Weights of a small mixture-of-experts language model, trained from scratch on English Wikipedia.
Training: 274M tokens, 8359 steps.
Below are experts of layer 4 (counted from 0) of a mixture-of-experts language model. Rows are named router (the router's row for the expert), gate (a neuron's input weights, with its number), up (a neuron's input weights, with its number) and show model dimensions 112-223. Each number is 500 + 25 x the weight over its row's rms, rounded and kept within 0 to 999. Numbers have three digits each.
After each expert's rows: a language model's description of what the expert responds to. This comes from a sample of Wikipedia text that the model never trained on.

# expert 61
router:523522529475474466507517546469512484481494461476546537503508476535469543481517542458465538511486496502491484521500492526501503468442479486506534505515492523501503503495512521539495489475486481484478505475443508444507484496478555484496506492475538446504478512523479489523467516479480498507515488485483443521511444539510493466527509522460
gate2:493505457484475475497539559504485503473466478461492509519502487473467542524536459482503522523465494498448433522482484521492563502535495441512482493571489483497501484469536524539528488498510522525524539510486483478431479464479505484505484519462495492536500489523521486509495489499457508496525503474496492528506482499516477496538471482493
up2:542489488502506499484493449490505512525551519508505488501463486484550475509484557495516485489530493484525541515493550495523432505495490543506502504485503523464490485571435513476506542495487520482497479487536509491544522519554519555516482496513510512500503531493533554498523482502504505515512497515520560485481519503463494512475511524501
gate3:454512520520476540498510561525489517480474495505506482480498524512497485507525523472498479522493514502500480489516464486542535500522510509570540456556483528565524478513504475495501474458487485482503499527466533483497517517519517499516500509480488490483500516526515530476550479532466510512475493515469460480514534548509484502533525513560
up3:511483521493479498508484451475485469489490539517473494475503490509460516464478525515554526468544514508524482522503503518447490484529524515467484471460477499502494499520527501531495482525518492524501488513496459531503460533432469491486500508555526512486491501464450478485501488516528523529510509553532521479496464474449514472502519500460
gate4:534487457484501519504509479513497489469527472488496512531562466562491484489496514474498528565461519483514491534495526485480474525492496528503544495543504511474524491458522542504476516507519490454491485470489535543463475488498491469477464487482481528520453538501519503525488493468496497457458491537470482511566468475525508499527480483483
up4:540579469530471483545531501512529465472503471464577504521540495526459533476526476501492539535450482510501491510485500506498504497476506495524508521507462526500508517470539498490504549483499488479494528475488507517450456516514491456514534514518479493495481477505507527525468489443468518514496496511482479516559478498491480472536488477460
Determiners and possessives. Determiners and possessives after prepositions, mainly the, plus 's, his, her, its, their and small numbers like two, three.

# expert 60
router:481513483516479484493511513497512492468497488472556517507476493508478530507541484471500565540496499543502482542531490520517480456453473500556493507540458510496482464480508484557506511486512512487500473486485538467474452513486542515487482501518557479496483510510463518518474519488504490510475448512476492497503508514521498487538507506514
gate2:518523507503482502564506543496486475490486503521474492500488466508492522463479511512480504462520527454488478518530522512509491497489464493506507491475488517500520450558504565510472520505437526522466478510467495492481483529510508494478560498580472542490494524528474456506481506520507511509508487522482505524489482539510526511513535465485
up2:517543474540472455531501481492491477495471478550483474510537516520499507516487506482486499498475521537519494503435495532487518541512478506486465504529511513469504543500516444466496496478514481494514499508463512454478493509537517492486533508475484492478485534520489556455508460475541535498458507517517485474530522476494510510521459486493
gate3:517515493554506442493498544501490524484512521520513489458498516535499529475521452518529458487495482505508500496561500509506541472529503492515527505520492469530493430516539512491472469512526464493500488507521522519506491497511448493508474494477498466536495502501506483494521519496514521515510491500508481509465514489502459474520487467525
up3:525534481548500471491517507502474464468459484494519489494538485551482503481532492537487484510463499549523510500541529525509535469482524497499525505504511498487513436493520474486456503524457455514507487462500508500495511520523474503483478498444496501527467478483493449523508526519503547491516491541470457503467509524516518472508523476501
gate4:523500475487496488490515486512469555536468505491502509532498503493466515498469541528516476480477506482506499484528456526512537495514494508461465507520492493527498541495512506545523489534491477539485525531541508521497475477485482481503486525538517547491499469546437471520475489476530511511487563499519491461505467537483518526570481509506
up4:470452463508549502449493493528463525532519512477496485554511491491523483504501514519476450502497489503475543512493493487504515489517530526491463480504504490525538505498519505518498516523499508506536465540565531522508497516499478522471449497550487561517465463564466461521466518493551483462480526495483486459507504487458480518523528509504
Article the and years. The article the or The, ordinals like first and second, and years like 2009 or 2024 opening a date phrase.

# expert 0
router:494516518525440489513541525538499505520430484507518523497475467478469506502533527468490541533472485509504505515547507545540518449493455497509498483533500526519492480510469457524498490480500504515462474499460469477497465476494508516511527496532506467509491515532506465516487507473475484573478480488481485515512465528503475465525488489496
gate0:490518453520502493466479471505501489487471516518506488493493494525480506496467528527488537504505492471548448530541515524514503499456478515508509479496474518471445453497518496551501475532551485502512473481457522498516509465481477523493505486473524527465510490517466490488503469494494486529500507550426516475511484523470462538489506503475
up0:487497497476488524534509523460468505519515533475499491496500500455497461489520450473526497488531504541450481504526472491522520454488519500506511501539522489470533516489491487472501523447511494478490504518454496511482534498527536507484477494453502458520500465523509516573500484495491491468552506502522505563484532502531470497481495515519
gate1:512489490494478509453557477501502465509499539513536467464494519511449527499519502530507510487509475549512511534545514525478480484495497515480513454543554489478470452509500547478461483470503508525458504493506515503516493493488481496568517474543478517542487519521503547490496498528469490521492462487507484503494511465525505490486521505502
up1:585463509505523484529478537503500554535548463505492479468509484499482521459492447498493498514484483524496493457521517497528440491459477505510516460544499500492488516499481547506506491518487508516490505446505508487515530509457504469505539498515519504495541493469496470483515500510510489537485543489474480519512472504510553487519492472534
gate2:462531499477513515489523520518537517483449480474516541494476540520490485498527516473488531527473460517440495483479488541530497485475516497486527516522453506496523488447491477524496522492535534517478533500536510497515502483530515476476546480531448473539513489528506447486498480473484484529488506485478511496488524507469504494510475466487
up2:455480525507537502495520506479541496498478475504459449486490488494503453521493488487499491504483504504447503510492535513550508495511517511466528513507494551504530436504505481489501502537507540515531486506514479523535491505518473478513511500557460511519533469496531494492480508482478438534493548445512523498501515474496510509470439472487
English personal names. Common Western first names and name starts in credits, lists and political biographies, such as John, William, Henry; also word-starts after L.

# expert 8
router:558515540517472477525519523514489490464427485480531489499513462493498527474534504496479516518519450499473501524497503560504506480480455490549495502478495518495481499524497544516472500491520522491456507458513503466511526493488537462505489506478511489511490523551467499533494514477473466582483479505458489506490468537512510439546477475508
gate0:466494498497486493505489474492504508460509491476526489537496515466507501497516524456509533461546499536517456489465532530540491515496499522480510459553495493503511511465542486512495550494511468499412506515498550482506512521516509550508508499511497522479526470492510515519488526508491494501459494486474514514514501505550441504486509489519
up0:472526510473507471529540529474502507499523454516469534507478513480502539495484484497494460537463506448492539503490466483517487482466482480518510468470488523499476475531533462502525474503491489480539500523531478495533482492501534491463535528490520555468501531487497491512525497459509548508510507473506489488486509482439533512492473509486
gate1:491509471501490489496514475545511537531548467493504529522465481499499534490508521493463518474491497484530551467482526502520478577494480490543534550488509510533482538464567508522491495506526497481489546482508481501469487480480502498499457501466505543525515495478499495495464489479492502515486504525493486483562477481505496493480512529536
up1:488556484534503542516511490547499498487521495511458511532478457485498512514576505520489552482502484491520515507493517515515503551495496518505510534478477469505441521450474470484486523498517512518539542460530502476507518535501485476514483506503523507499496527522499500495501504459471482497511475522441516454540501509513468484551463502531
gate2:530500532532511529497505495511481480548486466523499515471515522492480482486480526466456535511500511474497483523487559595543513497489497511556536500514488528511474457468486508495497471498528537493427485518542498496488508482476537504523499507458520468516471492522456483493516504452537483517456514499475482522552475521531540482546512472486
up2:478479485472495484509525512468493518482520505484507503503503509507490488466466487523527484465511512483527534454514449443448480506503484532473488482518509497499523504500549484522510518506495492481539483552455500519504484471515504515512494543515493545462550501483510498496459474522472521488530510520515513509416528487490471530496515546483
Infobox field markers. List dashes, line breaks and field labels in infoboxes, plus the articles a and an, e.g. Family:, Total:, coordinate pieces.

# expert 1
router:516531507488481458511524525489459497503468469483556538520496513504478534505511534458482518527503502507497543496499483547523512518458410490519505497506461535507523500460533484533555504469512516521494473496458496476504462534494513487518500561491549476529474524560443508529473512489485514515493492500510493497509474521573480468551504548454
gate1:490508476513483485482496529507508514500480444477497499543484513533514508531466505542464494558528508464471470561544486485523481462481503484522490507495516531450511489512501515536490475498523491512496527519532529502509455527503493526511524519518486530511493478516448495526452481532482497497507488508508506529515452535495501477551478498501
up1:512518542524518475523518524525505517498501521527491528487514470524484523469528502478542511431501482552533505512450490537463500530501504454505549463476499465560480460470491512490471530507476491467498527503479482483494512514481497507525519478521509472452536537505548518493553506469503520531523495501490455480471536498509517535485513484515
gate2:490472525491507514520474528469487491509462511530454550471449519507479525544528512497498492470483483475516502544540469511505506498440498464502486492473500530517471485541492540500503478480478462502436514481524504438485485489478491526533497467506521501537535537476538538491495513526480487523467460471511502456479468534520543462484526547491
up2:526517471489494523490483508523531520481470528535497544495470444481494494481488529527546518505493530520484456519474483518466461448526509519491525491495475510516474497513481512517475506489452489477482517457512453494471497487495516464512490480510509533498443501521490488463506492508493456517471486552515516475519466522486505470502467455509
gate3:490551521522459473522470482497499489563520503477507527521545472505488505521482535491498486499465492462535472524511511548516488504509484473525558504503504464470497482532528497500499490498493492502509518495505501469481494477480519505497457487489475500494500431527484495530523502534488495522463542460495522507526542510531513512524524537473
up3:455461476463483492463507523516507529506494496535494542468483552434511493495502488499486461526508533424494481512465494475515556532528559509499470498498498489488517488506518492496521472449490525535521490462505514509516490481535511501470512569489484508540487460512544500513467508510535518477488502525519538511504502479492485490533515499477
Word-final suffix pieces. Suffix pieces ending a word after a stem, such as -ing, -ed, -s, -er, -ations, and plural nouns like works, services, rights.

# expert 55
router:530532526485463479503527522498514458508514517473544555482507498507481489461516518479474527520484487488540492525525485534491516477451452463506512503500464508497473511501520520536508465497518495490453546481510498466483455531506486505540533471510484474507510533545482464516483522474493464569513490522492502494497478532543497489501500498536
gate1:491531531508472472528533500507500462484502522517488527490476470485488520505479524520474539517552504535503463485503492508474531482468487509553497550496502511495494473501516516508499540493481481485521491515492459520458510543466521482556509462516475482465521510520502469491468487472525488515498467536490511490521461503492488490511551505517
up1:504523522479513498522519481531501456512502559522464552467493466506522520506482524496513512529505491496499489500533517495480513481479535538536490521524458512485472500483517489496486523531497502522521495530486450523513533555496505471528510457514483489461522491509505458493471493464494496531524490551496511483532499512481475486503531482514
gate2:457484541502487511497510482527548475526508477471514496512482532520492489538502503517508465496463493485543507546486483523491563532474512496505508467523477528497521476496511509468481463496483513517487506460498490529507502498491539457490537534507472503465464495534516545492493489486543521498513501499472514492515467451470487467540535517487
up2:458498482497480525542541510501529521501543453499514452495444494489447517490499522511508505486495497510522458508455481520564545480464499479522525546537516509492483504482527498543453498528500499469489530501474473492476492472497519531527502519474476493478519527506493516474441494456489458502479477504489492520493499486511503506467572487521
gate3:472520489510490507519503530538467482480504499507510541502503517462477556496512523455529506491527489495529489474462530516502521540485508477480494501493504497486511515496525469546545486528474522528515515496500476452459512465513488471501502546551538495502471489503483540516499527489525560484484520529513447519451514509506482497488517527476
up3:481440493477514503488508462509495463477509491521497462511479510491487510475492505505509480485547531498532494518540460501511479500503519496501512452461547505509518496481510485509516543509545502513532476470518509510501511522468475516473512481494508488552494478532540503484531468486478506477497497473481524493536512500504446480537485533510
Wiki headings and markup. Section-heading equals signs, "See also" headings, coordinate ″N marks, and biography openers like "(born" and "Born:".

# expert 25
router:476530542478451464536527508502497507470439475535512486514497461495462531524517536497514516495519457500458506490522490528470516482478475493544495470511471537512484480495485516510550462461485484499462531491496504499484525508474518464501508524529526457500515526531478491516516524510513517547520532507487486503501466511549529473540451511511
gate1:484504496496538511445504493485460540485466511522507526502510513529509487468485492495478473516530495508527493482493495516498494522498483479488543473512483469550529483531466483484550478477481487489496526526505537492521501466489472508478546530542494470471520530537457495495466503487499494476454497504546497483490549515515506478500489529482
up1:535464510514506482479489481481463488487527480530514487527471505534495468501530490460501501442470485471486544498532476512548494493491466495463537498456535549473504535535503500503460495469507501506485478519541455487521499511530484511513550477478545482518480530502538490523477512513534507483521448467515464490481510512537476502501483532512
gate2:507522491534506490484476512538495506497505464492503497524486502499524519516524479555448561496508467512503441542506495530499455500508490485500504524490519529505525503522500527519503497554544499465510497480500492497510506490491468468512455523492458470559485506505515494516509473529501474538483490494469486530504514508512456478457514530506
up2:532544525502488493530497524517460538494532524504480530514500544484467520449459471506493503531488514480526464518518478541509446558507505493491486486475457505503488496497501518503550531434524515464525491500532537506514523486498494515439533514545501486454529543497502528495490510508535509511528496520527461489466515485485508462499416502464
gate3:524501484522506533481534474505483468485493495525506547517506500509515495504511501469469530502468514534490472488478467514473512449470533452508468490527425493460497460511491464448501498497512472533511492492541540493489512487519527528469494485501532569513484485539511510476455481528497491455446514509512497462539482504484507485478514551514
up3:467533492531501485508524514482512486506515495451459512454504500471488553497527539484531485511505522490479494488497523509519499542452473484540481506507492506481500519506508534537498518546533527526541521510485497505477450527488506528490489518550470484493553498463517542509512478515489513526498496499478473577488481516520521518475472451489
List and number layout. Line breaks and dashes opening bullet lists, standalone numbers like 1, 2, 10, one, and digits inside coordinates.

# expert 49
router:506506502522471445516524496484511482484438476485535533515503522498466489461547480476532516529479462504536501491519486541500487478483471448506488483508453511537477498494487487549483489487515504493489496531468500459500482523480542526467515500481543460492511509553478486520519489495515525560494523497517487507474471516496471454517511532460
gate0:502544476521485519484507536478482480476504533461548517505499515507487475495515483489520498517476464490494440561562501487538521469480501478475533460510497444537512544522467493447458450474479459476475462505491460508525508510512519503510550507491503468563476520561479475550494489492492502496510496489499509465484533523503532500517588501495
up0:492493517505466540507522527484526495514516472506484450506531495483489496516494503459532495497506489498499487466504442469533514528484513495502518537509478512501506473482488479507541505528472522516493501499493488542513475513477479475495504538514502540494504489507497457513520531506500486483510562440475506528477502467539469480513497507496
gate1:494514493520522468493474477527493489511460499473482526505494483519491507506500487526481517537490495508453451477523494520490438563543481543514472464539515512482425528475532543530485478524549488544492551477547505502519500520468487523472455511497477546451495536516503495475512516499517506501508516510515498465535520495451500501500493524534
up1:474518541534528518500476507519472518462490509500510459509500505499496493511472447504444501479464493472500496485491476507475479527524521511491481508482514465509481495494482511515518473508463541510543557517499490526524495545463485503497506490451484500482522492486478501518508485469479517526457494512539495508455506492472483499503479545507
gate2:513511469512489526536482484500536516471488478546525478532520470502508457470519453521515494480461528550496506534530465530438481487451499500506552521474484503527440507456550533455514488519531501461478509457476518503509553493508520504467479486448509470523540500523498533476465504480515469538463506487505514501477507471491491515490484486495
up2:510482528507523490506462502497523503457456478446537464482509486464464519498449521486513493464527480477563530471515517488477485470483484490498498564514518531504448520495522481492565530501544478483503531480516471508545517487535507506479481478461508461546506477485471535494492513492488467513469523506492522503508486500478497509468451515510
English personal names. English given names and surname pieces, such as John, James, David, -ley, -son, -ton, Po-ole, Beck-ford.

# expert 12
router:486521499475454485533535480522492463506480523506510510544481484495524526529465519491468487478510506495505501526530500518493549459471471469525517482485489539514502446493496511545514524484524510472456495523489498483484470537479520510529510539523527508483498483528462508515509462469476496564488450542491492550481472526541482463488503525522
gate1:508488475543489505494479484527511495454517512505503533500528532490489508512499521460537502527494517499538502484534468477481481525501498502543465510493465477534542563508457542501489506510487488510515455498482432511504447501495516478456546511526529495517502507508517566497493480506502519503464513515511484529501519490472528487449477459503
up1:511496512501535497479453497489505451516498475520504527494460500508532514489557447492486552503479497512460498543474496518553487496499476486493511530505487502472491517487514468447467483483473538498485503508447530459495533485493506466512517491447483467506489506493534453485478535492504443502520481503473495472506511544479531541516520517479
gate2:499539499500532494490526486525480532530508535527529518513475503487479489533487516527477513527500484489506481526526527538539469503493491484506517522506501549499523507469486482489500470454508518531452532538509524463472468526513489482516498528521528504523505500560535508520527543456504529523474494551465496513484491491494521449494502505515
up2:472491525496493509556540480504485489502501545505481464556492539515507456559469491502485458520520510500486498490494497487498538488467522457486522496469518533478521478495505484512516494509527523516523516528523509493521494525487474514536521499556542541528512474480536506524487509487518503489443491504488511518491520483505460489490513456538
gate3:519469486484471492516503482554492482501482491566468469520518491492515478466514513496525501502541508478545509531475538515474470502483489510475478480477500520507480519541459483493548508535497472454460462462523490455463483437486500484548465495544499501448485532512477494492501488488484538488491520505475472534526510508495536475528482486503
up3:506471467462512482514542470502469481511513474552464477481476503442506511491445476505532513543544518509497502520489536510517519549511512513507495501518491551518527486516483484457490472544476512469508521471471520495505475509512500487513460509564491529463480502498490486498509501472516559483482473529481510514528480544493522507519474479487
Mid-word English stems. Middle pieces of ordinary English words, often verb stems after a prefix, such as -cept, -ject, -vent in except, elect, consulting.

# expert 35
router:478541471486492486513496491495527491471495461494554532506521483512460498513558529487507545497503479507505484520519447536496523509455412493517533527502483497483498521524501499510492507475502461495470510479498514490490505521486520483526521477504522455486501526519474470508486506491475463529509487532462507503513445545497476510514466494534
gate0:562477479463523483558518505520479477485510496487508484513486509500522519508497520509473468483491447485467496505494523537494525411527495525483464506456506504474547472507485515482504500498526492517483496472481514482500510490506463460481526519479495522517472497490525517510517504528474471519509494511514578497490497475481498523527478463525
up0:466490520464499509506481499502465554490533472490511449521471507483504510493498495531470444479513527456501506481492509499510491496537536503495509470466516472499520501535525461511496502495467547482574490539473544498510499529490514480466544505473513525487464503458482473491523513518542477504514484502536494499503516527512510523500534476530
gate1:500447494519516463502504507482496470523527507490494477523451496492467510509548477501497487486550494512485529506474480523533500501482510487490463503473476479495493501528527461519508543471478513526486473492452491502559479496502479522502500470475509481522521474507479488509490483478481524491462465461468519476486501526489473490509499495502
up1:503530493513506487474472522528501435490521518485497531524514489505523518547528517484490517464490475525513487507496498493499486523558506507467511526526457506536505494469569442498528499507504462500452524506519542518504481484494519504467507514515476512502465481456537475496503485554496511504468485516484468487542498507455489477547524468516
gate2:457531474519469505483528456470457444499510483470520485518527514502480509545487524487513512475519458499500475521532478500512560490524472531530524468506457526509535465493514522488483550506509480544513526497491481518456503512458501494512528473524497545477518508524540469499456501499450485479506518531536497502501468510520491507541504505512
up2:497490513516455473550502532537504528472484493535486489481449464518517497489505476501488484471465503489481584477530513523489469542472472484491541440527493476503483485527494473520503506480489492489503471496487535456519466486507487507465518514513529457509492473476456529497505470465530489554485516512466490478469466494501473520490506492470
List punctuation, parentheses. Opening parentheses, list dashes and numbering at line starts, and quotes, such as (born, (c, (featuring, and - before list entries.

# expert 53
router:525518514512443448504490509510503478528490500514509510506516487492484521536491498480505544517507510519483515471524472534514488487484463469512505489494499500547470506472515520531511483494530492492484493487514485497490437523464535478488509540505531523484516497512471485524526516488511528560477491504488501497491438514488520513538463495514
gate2:527456501509498498464485520494466472507484528495526527509497514474505485505520495480466493498489540533495520523503496538496501502523513527477480470530536526511478490514473481484470476500546537468518525489456509500488442501484494515495486497487552505509483488514503527499521519492475444559511477527495514467456532508474460544495519479542
up2:458530517500495479529541491531519499488459469540493489498499509532482536518522507523507513510519473457492470492434493482495545528493519488499545550482499536466482570535523528534509548529463464476506509494503487531499493513479488506457518516485511488509496523527468489489529480505533515511475569494465471509526490557526505499488518512460
gate3:493557538536480509469506546543494545499516483530442476500501485552509561474499494538505492471518459507501510483533457478513523465497512466464506479494547544518463522494515515499502516532545468502504505522495481509519533503487465496482483473495511522479510483486477502492488486500515484536523506504472464497515493489439481501487531529516
up3:540488461474512462500493487478503512500488475526509509455466545488505489480540526459489495499539495543465497515470485511517511490471467543494473512546498474457492477488528497510475456516522512553461535509489468469521488479523491497544489520481482467532476503544465492482500491505484459471557520497473557502543534500508544500495479510465
gate4:548485487447486487472511515528563569492517478489517520495492512530513507467476519464479495495519409535505519466513469498482487501488492519495512545535535521474521475558540467517512520527543509488476533504536467527496533471499517508505536462536504508497527505501494496529479500495459483485478519501495512521509507520493505486501515476490
up4:471552463534502488510513547530526452466460472480520496526509482508478503517507525484482520507532486457510450501517504472446491505500457491525503455435488529535463469454454513504517527506506501492497523528429544484445534503472528488537467543457504478519507524521479513497500481496486532531508489510519506487491500488512476504528525506516
Numbers in tables. Integer numbers and leading digits of decimals in tables and stats, such as 29 in 29.7, 16, and 3.

# expert 23
router:491521493472447497521530510501504518509455502510528518525467483514491506479467523478501524476511466514510506493478500567481483484494453494508513490473463470491493511484497538530540503514531544505495490495486518496526477488472512475491506486500543500488501494526436486482506521524526477550477513495477507486470472510483505464547471525501
gate0:547478466502512511481526493504439476510438467523502461542526495510469468524470487537559493500507503468511508520525482546512515523523488510451493480497499536470517528483529500558525454511508503522531522530502513523496457523487488487508478486492520533493527523512454471538534524493521477481476541481500496493451494503483465496527520509492
up0:524533501499531552536535488543482520475462474491522466520484469494501529496473518520509478465505469490498462491470471528468527496479462479492531499513439501490544482507534517522521470500515488499528554484497517520499473501506514453491479493505499496483489480532463479460532504505507525484509478524453511540514503554517534467549533524479
gate1:526509431488451501512500494492478507543525503498462505474468479532499465531513466489464453529534514486469482464504506443514493509514483535490496505533519503536523532476481488468550468479489511501495497489504530546536501481472510522472495477472503491479526512521503484458502549502518519504498504530525515564478498489526507508547513453523
up1:513516477481507510487510482510528524479532518520504496482475498484474482510502518499503523514519496450542473493472527511514458485538546524504478504472515508495529486517504474501508512478479493527502482531470510505460535525567513541523508500502496485512498502505528498487526505508514512444508506504551514556508490503529497498472479479531
gate2:479531549492469456469493552463490491500493493522458530521494513472519518493487482508498503502493478489525499520501525476504504493503453549494538493492520499524513480495522470494490555512459499504533504504449497485509544523523477517477550478483487506484477442499487469546453483514485486495466526483513474508494514508489454495518547528565
up2:504478486531535475502502470495507472512535483481532475464482501535447483492522495487509546485471545499490494475506542491498514488519539473503499483502481487476492537521523517485470521476490492542531461479505515525498470504486543520528455468487485504525512542491562501507502511483502520486464479536484479506486462499511467495502487480477
Capital letter codes. Capital letters and abbreviation pieces in codes and call signs, such as X, P, USA, plus decimal pieces like .7 and numbers.

# expert 16
router:492523509481473442516521566490495483496461493501562508502488515530461543488524503471509534490495461505486475457482496540541501482480514448527519489520485529495490478488461511500493489472546481470484475498455524432489504540467506506529482512499501451519485531530495476507491512484506491535501495552453457517512484522494508496500527527523
gate1:520536508501508532522494465476430533510487528490505503500516541509502507531482505543484500507504470515501467494515533514523507518509488480514498447485506484530499474511530498462530517489496486491469462501514492564438478536491533470478497462476458518524466482541484497556473517468477501518455472514450523513539510488553470508549528532484
up1:508520480470479512501499478480525548456525507505481513454476527499509534464486484476477537487477506500532469495490488535547498501485500481475473476562480495513467531537503466476510527486458459527490491517527495483472546541511533469500535488514487498513482527507474551533512529492503486515497486509486467542474483467538508557508507494496
gate2:479500493498506496498478469498496517493464457524474516531493493492530526452508451493517505494494515521490502522488475472501488459511510503511503474508490508466492564514481535510479476516518484518508494465466510480522495540453557489523500480468471506515515495489531544494543496485462487466443531498520505529503495536505509553520501532487
up2:502473520487489494509519556484459476496508529473499501441558498522507497531527509517539489531479528523498501508462513514450507488536461500475504518488541486546542477497542491500525497496457501506478495503548479535496488464540478520476500480520479492491486503493516473518468510521516509503525464463527516472491504515506503472521487467518
gate3:504480485516499517570469530483495519560525449545498471535491525453496490490515478489505498526477481538455484519516508513480506525498501535515513523503509468484495504514515508501489493490477500528477451475445509471488461492467474498505541431466535458527482531510531489465502521507505477501486481483472481474496529459529471541476553510509
up3:486480459532517503480505522522536491519461495506520495489470482553477482498488518485522518526519467490486525426463507472498504494505496504503542488526479500487497479525504475500520531501508539503508486459498450539501477520454467522515477478478496484479485509458496541490473469538530447472507472532502496528471503484465521499490491478501
Function words in prose. Conjunctions, pronouns and relative words in running expository prose, such as that, which, than, but, it, he, do.

# expert 44
router:507515541475427474513500466497517486520497477490503522531523500527485532504472511472516548471484465471509498465471502583496482498453447506550504504501472511501474530448493505516550500476510509503486489466499493472492472507490542482504486548496521497493526510537471486518524540490523534531487492497484488510485442485522484476548473507492
gate2:524556509528497510506494459487518508476507466543527519479501479474521477507485496515550462525487496482537509516467519513508489560488472484498489508502492538514507460542541505503515494469497491468493464550523483515450486517482538515462471537479486504509485524542527504465504492459510502530481473498483500494501506480504495476510490506532
up2:519517541508510480500510478501480527534517475555538514479549471487513519549508495506496487536473483473521498506476507528493502532457482452484509523496539485489528504511526507534518481518502441481478471498532507471440512526484473486467499563517462488492459478512485536484483495493529520519436478489461498532528510475533503463502514490547
gate3:493507535479463478483505468522485534484474506497519512528494529511510511500519508518474488511473503476531520523479493562472497530480472524460512519485482505499531485531499515499482513539470525537469514505456447508525560531538508512476457475527535514487496521512451541542524525512495478521516516464543517505464459530524495447551500503463
up3:515513491505498490535486481509464492509521498496474511532536503515528478524558470534476480507439540520453456532516481494482493501477471487482485519523520500514482542474481496472497492485488481517493455477515481496486549505544526496515523488530488519538484463548480539509488509498472449511556490498495464467508515474515472470507502480456
gate4:507510546479500490500543498528544507509526475512464539508522546494513454498469490502509541517483468500510492504500527474502533516490510509546507505533479530510503462495516491484509478488531509518469543483525523511420449473483488466535468513495464529516492499494489496518479517458514488490496512502439508501482472500458497446529504481485
up4:507467485516545519478463492528503534479477558527485502497475516535506495468497490476464506527436543506504509513510467508495479480474512483504469481522501484483471510508517493505471485468471521529538496515466518525567515475502472488524510478492457513555497486473495514528498483481497456511516499462500518474496566504485486537518477460517
Numbers in tables. Digits and number pieces in tables, scores, year ranges and coordinates, e.g. 0, 14, –17, 0-3, .90.

# expert 46
router:490517500514488479533479505490493488483484446481503514512480529520515518493484524474548492490501462512517492474523508534519475476479446457523501511469439500516491469500525522510503481471507522492482515513425499460499488527521549475494537493516524490456483497566447471523503496461524494521495504499516469486459485526510471480559485522509
gate1:447501525528488456544501513516502532563487476472570500467531531516454478518457519516483469501491529491512495489501481503463467500531506509520506489518500548468418480481526470484537504552523477503520553484498512471525528510503492462478506494514485514456488492473490529515504516502495522535506500481534482509463468479492448518518460503502
up1:504508535527481456498532517554528498495490498509450548516512478510552511520533526463473520515498478469464462502486495491515541492460443522499475508560509511539472508496531536498522542470506473488495486496559483538493482482514465528555501496509532494509497504472548487490495476473497493522506471517444485533518478488523528464498493517540
gate2:498490539498504497520486508506568561457487479467478496469493504495487509476504514507513477509509476528492526484490481472498478513497480505519504491499485514496486463516476449533516500519487504482551521517463490500522489471513478443520503550494499438528547478484503500496496489483539441501528522480511540500495503493580459468518482495491
up2:477475578533513503509468474500506534489508483446513475470484476498489497520525504493547507472505469493490467488518473481499483498470512491522496453475478494458466457527496501516514464542470508528538499507477539518534483496474515479510527506431458486509570496518481500437515514492465481516486529427494499485484484481504505502505487453556
gate3:457532533462481514500491495472485499449474508493511492487511497502454519489508512530506477504450507499531445524472476520490528485496524485487519492515529510481485512499523532530497494497537512530480516493486533463539513492475505494480482516514467529457519509511465511550497514483511529513549530504483504545445491468482508477509435478434
up3:466501482506484472494537485483495484512495508505480486543473489559498484516521513477542503509461501482516474536489462466534532491548490512492496517496483495494456531489505531503470476507555500503481486483444520510497508481508496455496546524459468499493517520518494531471533459509516492527449484524556477530473538506510503540521491496497
Mid-word foreign name pieces. Short vowel or syllable pieces inside foreign names and words, such as a, i, o, ia, ica, plus United, FC.

# expert 28
router:498499497506476477534515503478507508488466507492526549516487513492502516477498492493491517499520483489523526495520482577498470479461469474515487499483471509511489502522483487540510491492501502529466499512482494454527469538475572514493529501503567462529484517503425490496498512477496516550528484522525473510482474529479489484504498538475
gate0:470555497500512475530511532538508503470529434515469525512544498505500487499500492476503514487482513505472510484484497505505514481508516506466494504515481491500507474516467554519482503490489481500531486503504495494481484502424493464524500534548491529489473446508478495485498498486506486500497525487478513492491456489476517448551492480499
up0:497537527480513502578476539485545496498525437515512520511509464472533519492518459505455536465514554505497506532475505452553496504460515502507501509510527480493527505519512461543499513516460478532506462485466511467495495484522537491506529530480488505487544516489472494495517526476522471509476490522495476494498522491502488461468516477521
gate1:480509521519467473440510516545479512511489443491530565496504471528462491498548487460490519479502500517494511497529500543541460496521463480520540503484457504528492515513550470550536538509515503516507479448489505484451490533478504472510499506511459451476479512538524504496507496530490511544522494502459498495518498500523521505498489484475
up1:522481508520524500465484474480522499520543507480523489465471538482522483514507459490544452532514491462528526498492465474448489473513507524477505504515482489504500493484550478508528492514468468525482477481551493529489479560501513479474527493470492514532527531470542527489524545507483536463504502463507522484488519517493545512445515517508
gate2:499542480506479483516491525539518514546519506473514477523527463521514503472460478512540514508489471514493470525450484507461451517508512448571514483516560497470542450558471486483491510478502471508542499467503496451529539505490475475497496492522473519498499472472490500532493483484521544539494533505498495502503487468452541528530488530541
up2:480492549521504479507471549499498479486493491495474506500492529499529531524488536478482510514485501513507492456472502477476520481495512545505483492495501523521481510478541531487536484508534467494529519492496508515472471523480537498505520451461539512489557482465528503462526506516491518503506492501534489471492499504546482466488472455468
Place and team names. Place-name words and final pieces of place or surname names, such as York, Street, County, Australia, -ville, -burg, -heim.